python train.py --n_layer=9 --d_model=224 --n_experts=256 --experts_per_token=8 --d_expert=32 --d_shared_expert=64 --activation="geglu" --moe_layers=[0, 1, 2, 3, 4, 5, 6, 7, 8] --router_score="softmax" --normalize_top_k=false --routed_scale=8.35 --balance_loss=0.00398 --balance_bias=false --init_std_router=0.00707 --lr_router=0.00184 --vocab_size=8192 --norm="rmsnorm" --norm_eps=1e-05 --tie_embeddings=true --optimizer="adamw" --lr=0.0023 --beta1=0.9 --beta2=0.99 --grad_clip=2.0 --batch_tokens=65536 --seq_len=256 --train_tokens=562700000 --steps=8587 --dataset="wikipedia_en"
Below are experts of layer 6 (counted from 0) of a mixture-of-experts language model. Rows are named router (the router's row for the expert) and show model dimensions 0-223. Each number is 500 + 50 x the weight over its row's rms, rounded and kept within 0 to 999. Numbers have three digits each.
After each expert's rows: a language model's description of what the expert responds to. This comes from a sample of Wikipedia text that the model never trained on.

# expert 37
router:479497507466514389553625529459424480419506588522484507489436448562481597518553507487496488541536563437517491479470489540506454570543446554593584434385553542459530454515516517431482452494549526496547464512472511464430491456497466488489495525467513478523505578568471513620503452468548547527446480502561436426607504412472518589478569545479431549497528494520490597515452514481433462527540474573465488500529594449444434417531460488561476510506449464510525538474441571431498540526501402455554483530556480560599553500456482377482443447523444439495442424452442457526594504533530449431530486605550524464499471583463567495485589498453508546475484477482469589503419403560381513575564
Description: Separators and labels inside medal, election and chart tables, such as the dash in Bronze medal – third place, hold, Turnout, freestyle.

# expert 28
router:456476415506479422454464500493412592447525468519430529536556533455522453496559494557549507522450523531474552415482443416570486482498568410566447564486436445507431450410552507469476513470477559454542507509476510559526408482432514578466519543476482411461562420488415490462526490475551494499537421479487512509445644372459562424493440438533498530413437526534488474580486468483606522583446603517471530529467522538492479460552494515516607592507514479405439443503515553496453498491464443565544424535539553560548531454519372496473556523454419441399487567530554464555473468500496446486563459502470571436496477469549508478386504455519530541507530524490503597447559401430498497541463
Description: Field or activity nouns like education, music, vocals, episodes, services, and column pipes between numbers in sports-statistics and filmography tables.

# expert 25
router:472423578502483569471575471550469543488542553498385595524589520434544467479471512583532590442439424593534524476458476522498560437508582456401556486471510540501438546422638491455491570542477552511537557521536477464453404462445537524472491415491499481438473524497530536547563542516519490526544519554499550464494434466474498546609567535470466495408403417495383566501502557558426482520480503547441497563542483509434550594468544434513462555494558453424526421541387487458560416522470498503558544555535489536533547479483520487513491521539539402445538521421482528538477523558461504494576483520529578506567458599540483520401444514478523540512549440603445464476574526545532472425445
Description: Latin endings in scientific species and genus names, such as -ensis, -atus, -ini, -ta, plus Greek or Cyrillic letters and other Latin or Romance words.

# expert 13
router:440427559474502524589479493596510621387547496442528458580556507435563439522478446562562502498454502510459588463510547405531506518604528437560479485528551559464460558489471447562558559513455560462466478552483400529510515497531454535448477561456523386457511520458495557503608541487451516464491585460502476459481511445607487602543470526556463501555578451542395435403531464567529505446540551501520468453452531417470441504503522484429508462509507463428515526456495515489584548506422451564510497530452593402535561484417493518462575473549534481532452499589556502552432453537596535530521530580494547479464588473457474464522519567441541499435599490528515446580399481533497526443516
Description: Name-ending words of companies, publishers and institutions, such as Ltd, Inc, Press, Hall, plus Thai-script text and compounds like publish-er.

# expert 19
router:399499431442501553483536426561491520440494551476489572491545562417437440461497559466484598450531449506501445471437485409572440599430484430549479426421518530488486483486524533563557576457416525464587429469477497500480575472460574503411495507485476603526507543518462415528484409559564499495595543485447524574489512456547560512469483549560475557490474464575537519542586572577472426566479525553498479411468585439500516474448416533582484595656397474508471527461545482483533483468494549455545538502518548485451529523589532484472498487533454532470431458528543487489548474487470553523460526452498451468424470542574460509475577466564482457544601457462467481425431493560439419592518
Description: Short fragments early in split words, such as m-ac-ro, M-ic-rosoft, ps-y-cho, plus material nouns like rock, metal, glass.

# expert 46
router:527499535611348537484463453514479461496538462404506474517389535489407478506461432481404522480475500571496508536518518489554523494521533525488426652544492480488557656562480457457517487439401518594492537522474495527458479540427463487478532512530473472440569459403475601391488566526483487426406525548492473517518513495439402448506520453546497461464441489466509518466499527570370526443455457513444507559475483573473439534476543512482449422392535525537471559522530400526512488540548476454475449547497515461518449581557503524567519450559549545460474543516446481520441444392432539551440527528531496542552482520470561481505449405476443552561501608438497486454451485468613525510451
Description: First names and opening pieces of names or surnames after a comma or colon, such as John, Richard, de, San-, Er-hard.

# expert 55
router:481470598589523516496567507461517492404457534479568417499463601564459478475510476467486517477444569395463583597447547610529492598513499536516453510521570430524501486473461473449424498526500511564500398535431496525552515480500500472557471524459571622527528452508429538501561527650531445374424521469504439471498551562520443467453507430551519547452548516504416470482578424521444455518483549451627497386447598495527499498493556429507471498517484469469527530549501500460547535482480496474372511527526505472459513531483467505561490491470612557486416516488450437398550449518466499531509445472544441506517504457526592478438587510591526600496465451468455463537431489472506457438436
Description: Compass words and parts of place names, such as New, South, North, York, Stock-port, Man-chester, County, in locations and sports fixtures.

# expert 52
router:522478454581364440456511438602540511481442471451441527422475517451617448413523581554526517438511545476530521449532561511420474570528560468510513466445487554422445486478514502484439589487597508563468562502555581487580497599641466545603480512466507468464535510602489535510456491608523444637489446427488482437575434547462550557556530525501507452588556455591536534462543518480480510505501465526510523540483572544443508483654554460530502476498447573471505449513446547585583531470460583526506520478434460540537504425482480456449444538497569548423493500488512528488468497512492443462500508392522477515485530426539429432500485532510516504516481446567492559528465531479417580479493
Description: Words usually followed by to or of, like due, according, prior, subject, similar, difficult, and word pieces after un- such as un-quest-ionably.

# expert 7
router:474518534550570414535492519371432470481518506495397406538454397451538446428448509417608512531450505305527454567576510538537502531556400515501517487539544593476533454517488527536517493494532509552512421440436515398498536481543496474522464583505537535446544557542570406441455509407493589567500471505527470486568576469474453502545430543490448515613497483509578495460516502534524498578454474460483525447508448453471426495562510439549519458495483640536429591509535601479465548554464432445519538553515494561529533547491484415477550480498400528558557454436468463478545611516540514449425501553517527450450462486471485565488496509560479484508473540529539531483500452557488591520514
Description: Digits and short header words in sports standings and election result tables, such as W–L, Votes, GF, Points, Set 3.

# expert 51
router:518469573523426570492480475581445482461500444547450528484458452509496520383582356482444513528494521617548550504509517485493521471534549484444411617473490556537480631490534501442496491477409534504461554492539407425487415423453524517418480483580494497483509503445494458464501548486514533506473523506487531463475479453469495524548536498451480446483467532548402556474443519554427548543511441502406468563506471503508451623448497420465448524462602532455544551571497465566440435619530524474439470426499520446518475597530495579503545416578544422397560558564478462465440480551465578524510542570439454580523550443452504494557418404498477519501461530497567516502455552506610469514474
Description: Name pieces and particles in Spanish, Portuguese, French and Slavic personal names, often in tables, such as de, del, la, Na(dal).

# expert 16
router:558472475428566571574444449569604393491519566466478524468538526551520488436446525420450470424555516535536503590547429472485534538467492435392490472508497485499429444489458531480480522549542532520434564595543463558471594627481550484497495414419498494547507506471412619408620486564468449465504575535468504490479571578585415429519495495514570531564500492565506439506521453524480523523518463567471565417450433518478504460541490512519594452444570472573512474544442440403522466419467480584440511559516437449450536479501474510577597520428515589465480504450496474468462576483515462578405537491549522461511430457465530482549565537418470475509441479480484488473514428530480487519575
Description: Titles and ranks preceding a personal name, such as General, King, President, Queen, Minister, Lord, plus some first names after titles.

# expert 58
router:531501442510535559556434527482456526551512483501495505501429513558476464529450466419531488448498567521472411540419497561554546424450561510448492599463453495493477633475473502488554555419557412489579509587517447506462465439457580466578521426484424548399576417360537542548518500561488567530520539550501511392406427489488585490498555471501456516496527489409435454552522496406483527479509513484510499515544452538492570616461482524460496453480480569415522617555578487532554513517432491488427527498420521473463469496521452496487501536519456538573491478529575534608495456504547474543569437564574515494519535579480599454456426495426505452577475548533506568482439525481566445394477
Description: Line breaks, parentheses and closing punctuation in bibliographies and lists, such as ( before years after author names, ISBN, ).

# expert 34
router:513469488483556369443530565496448411493404495550534505488486505537498467542495534552518518504504446436467439467581460577489421487566526461437506540441531476484564534505496528458479516523490614460493453391564558501560476613527531504563508513510494451485494448564439455546416441402568531490413450453520526518611462576480509482504505426529519463526507427609592500491526460430522496447440457521510509489525566538532548499493515579573455578488477538445522455443512421503480511448443567497568485390541553641556591519429502490435454508436463538458496461513587523386554570529458531465520453544515478565477425562436443573467528502495480425463595429435449562586470562493511441510538
Description: Gradable adjectives and stems before -est or -ly endings, such as low-est, largest, strong, young, greater, plus some and.

# expert 39
router:404497488442561533515575483482457490572363473509556428437450482523470590509490445451591436530573511498505407466435417500453513513501573464481523520440416470433467471459515506593529464454543412495502595484508498605440554500531572478445503525608418521441439445529521596501473568413539527519566506601515511481521449551521560455494523540463492545450467546413571454503447459503433453443447448483506553536542448435634573480565483425492552540531423587597512557500501459471574510485448531448507434526496483409420556416521480525612524574417488457598459528516452473579498509544528580488475489427505488473478495540436573506529433472512484566482507506486542511489492470494439488486481
Description: Line breaks after sentences, section headings like ==Filmography== and list introductions, starting a new paragraph or list.

# expert 61
router:495460451442480466540462572527540437441495500472483498458564589614546491461478524450625463566496437455540552436452401522438455510530518459448497472503509550420446473456599495495455511566600462484528416458569567426564449461476484522489552424475570466514518401565483503481530413419514554589459386451514508557520578504476512516439549506427502487500507488570501476556545504502515479490560498521506463494422600425503439460468528537561461464500496528557534387465579559542483517474441545552558559519488504513584558473427462448492390508461527424446527454524611545502552516469419521435475505602518517568466500436514419501425505553469543521507525443464502607495564554406508550600531
Description: Nouns and adjectives after a, the or its describing size or amount, such as average, total, large, small, and endings like -able.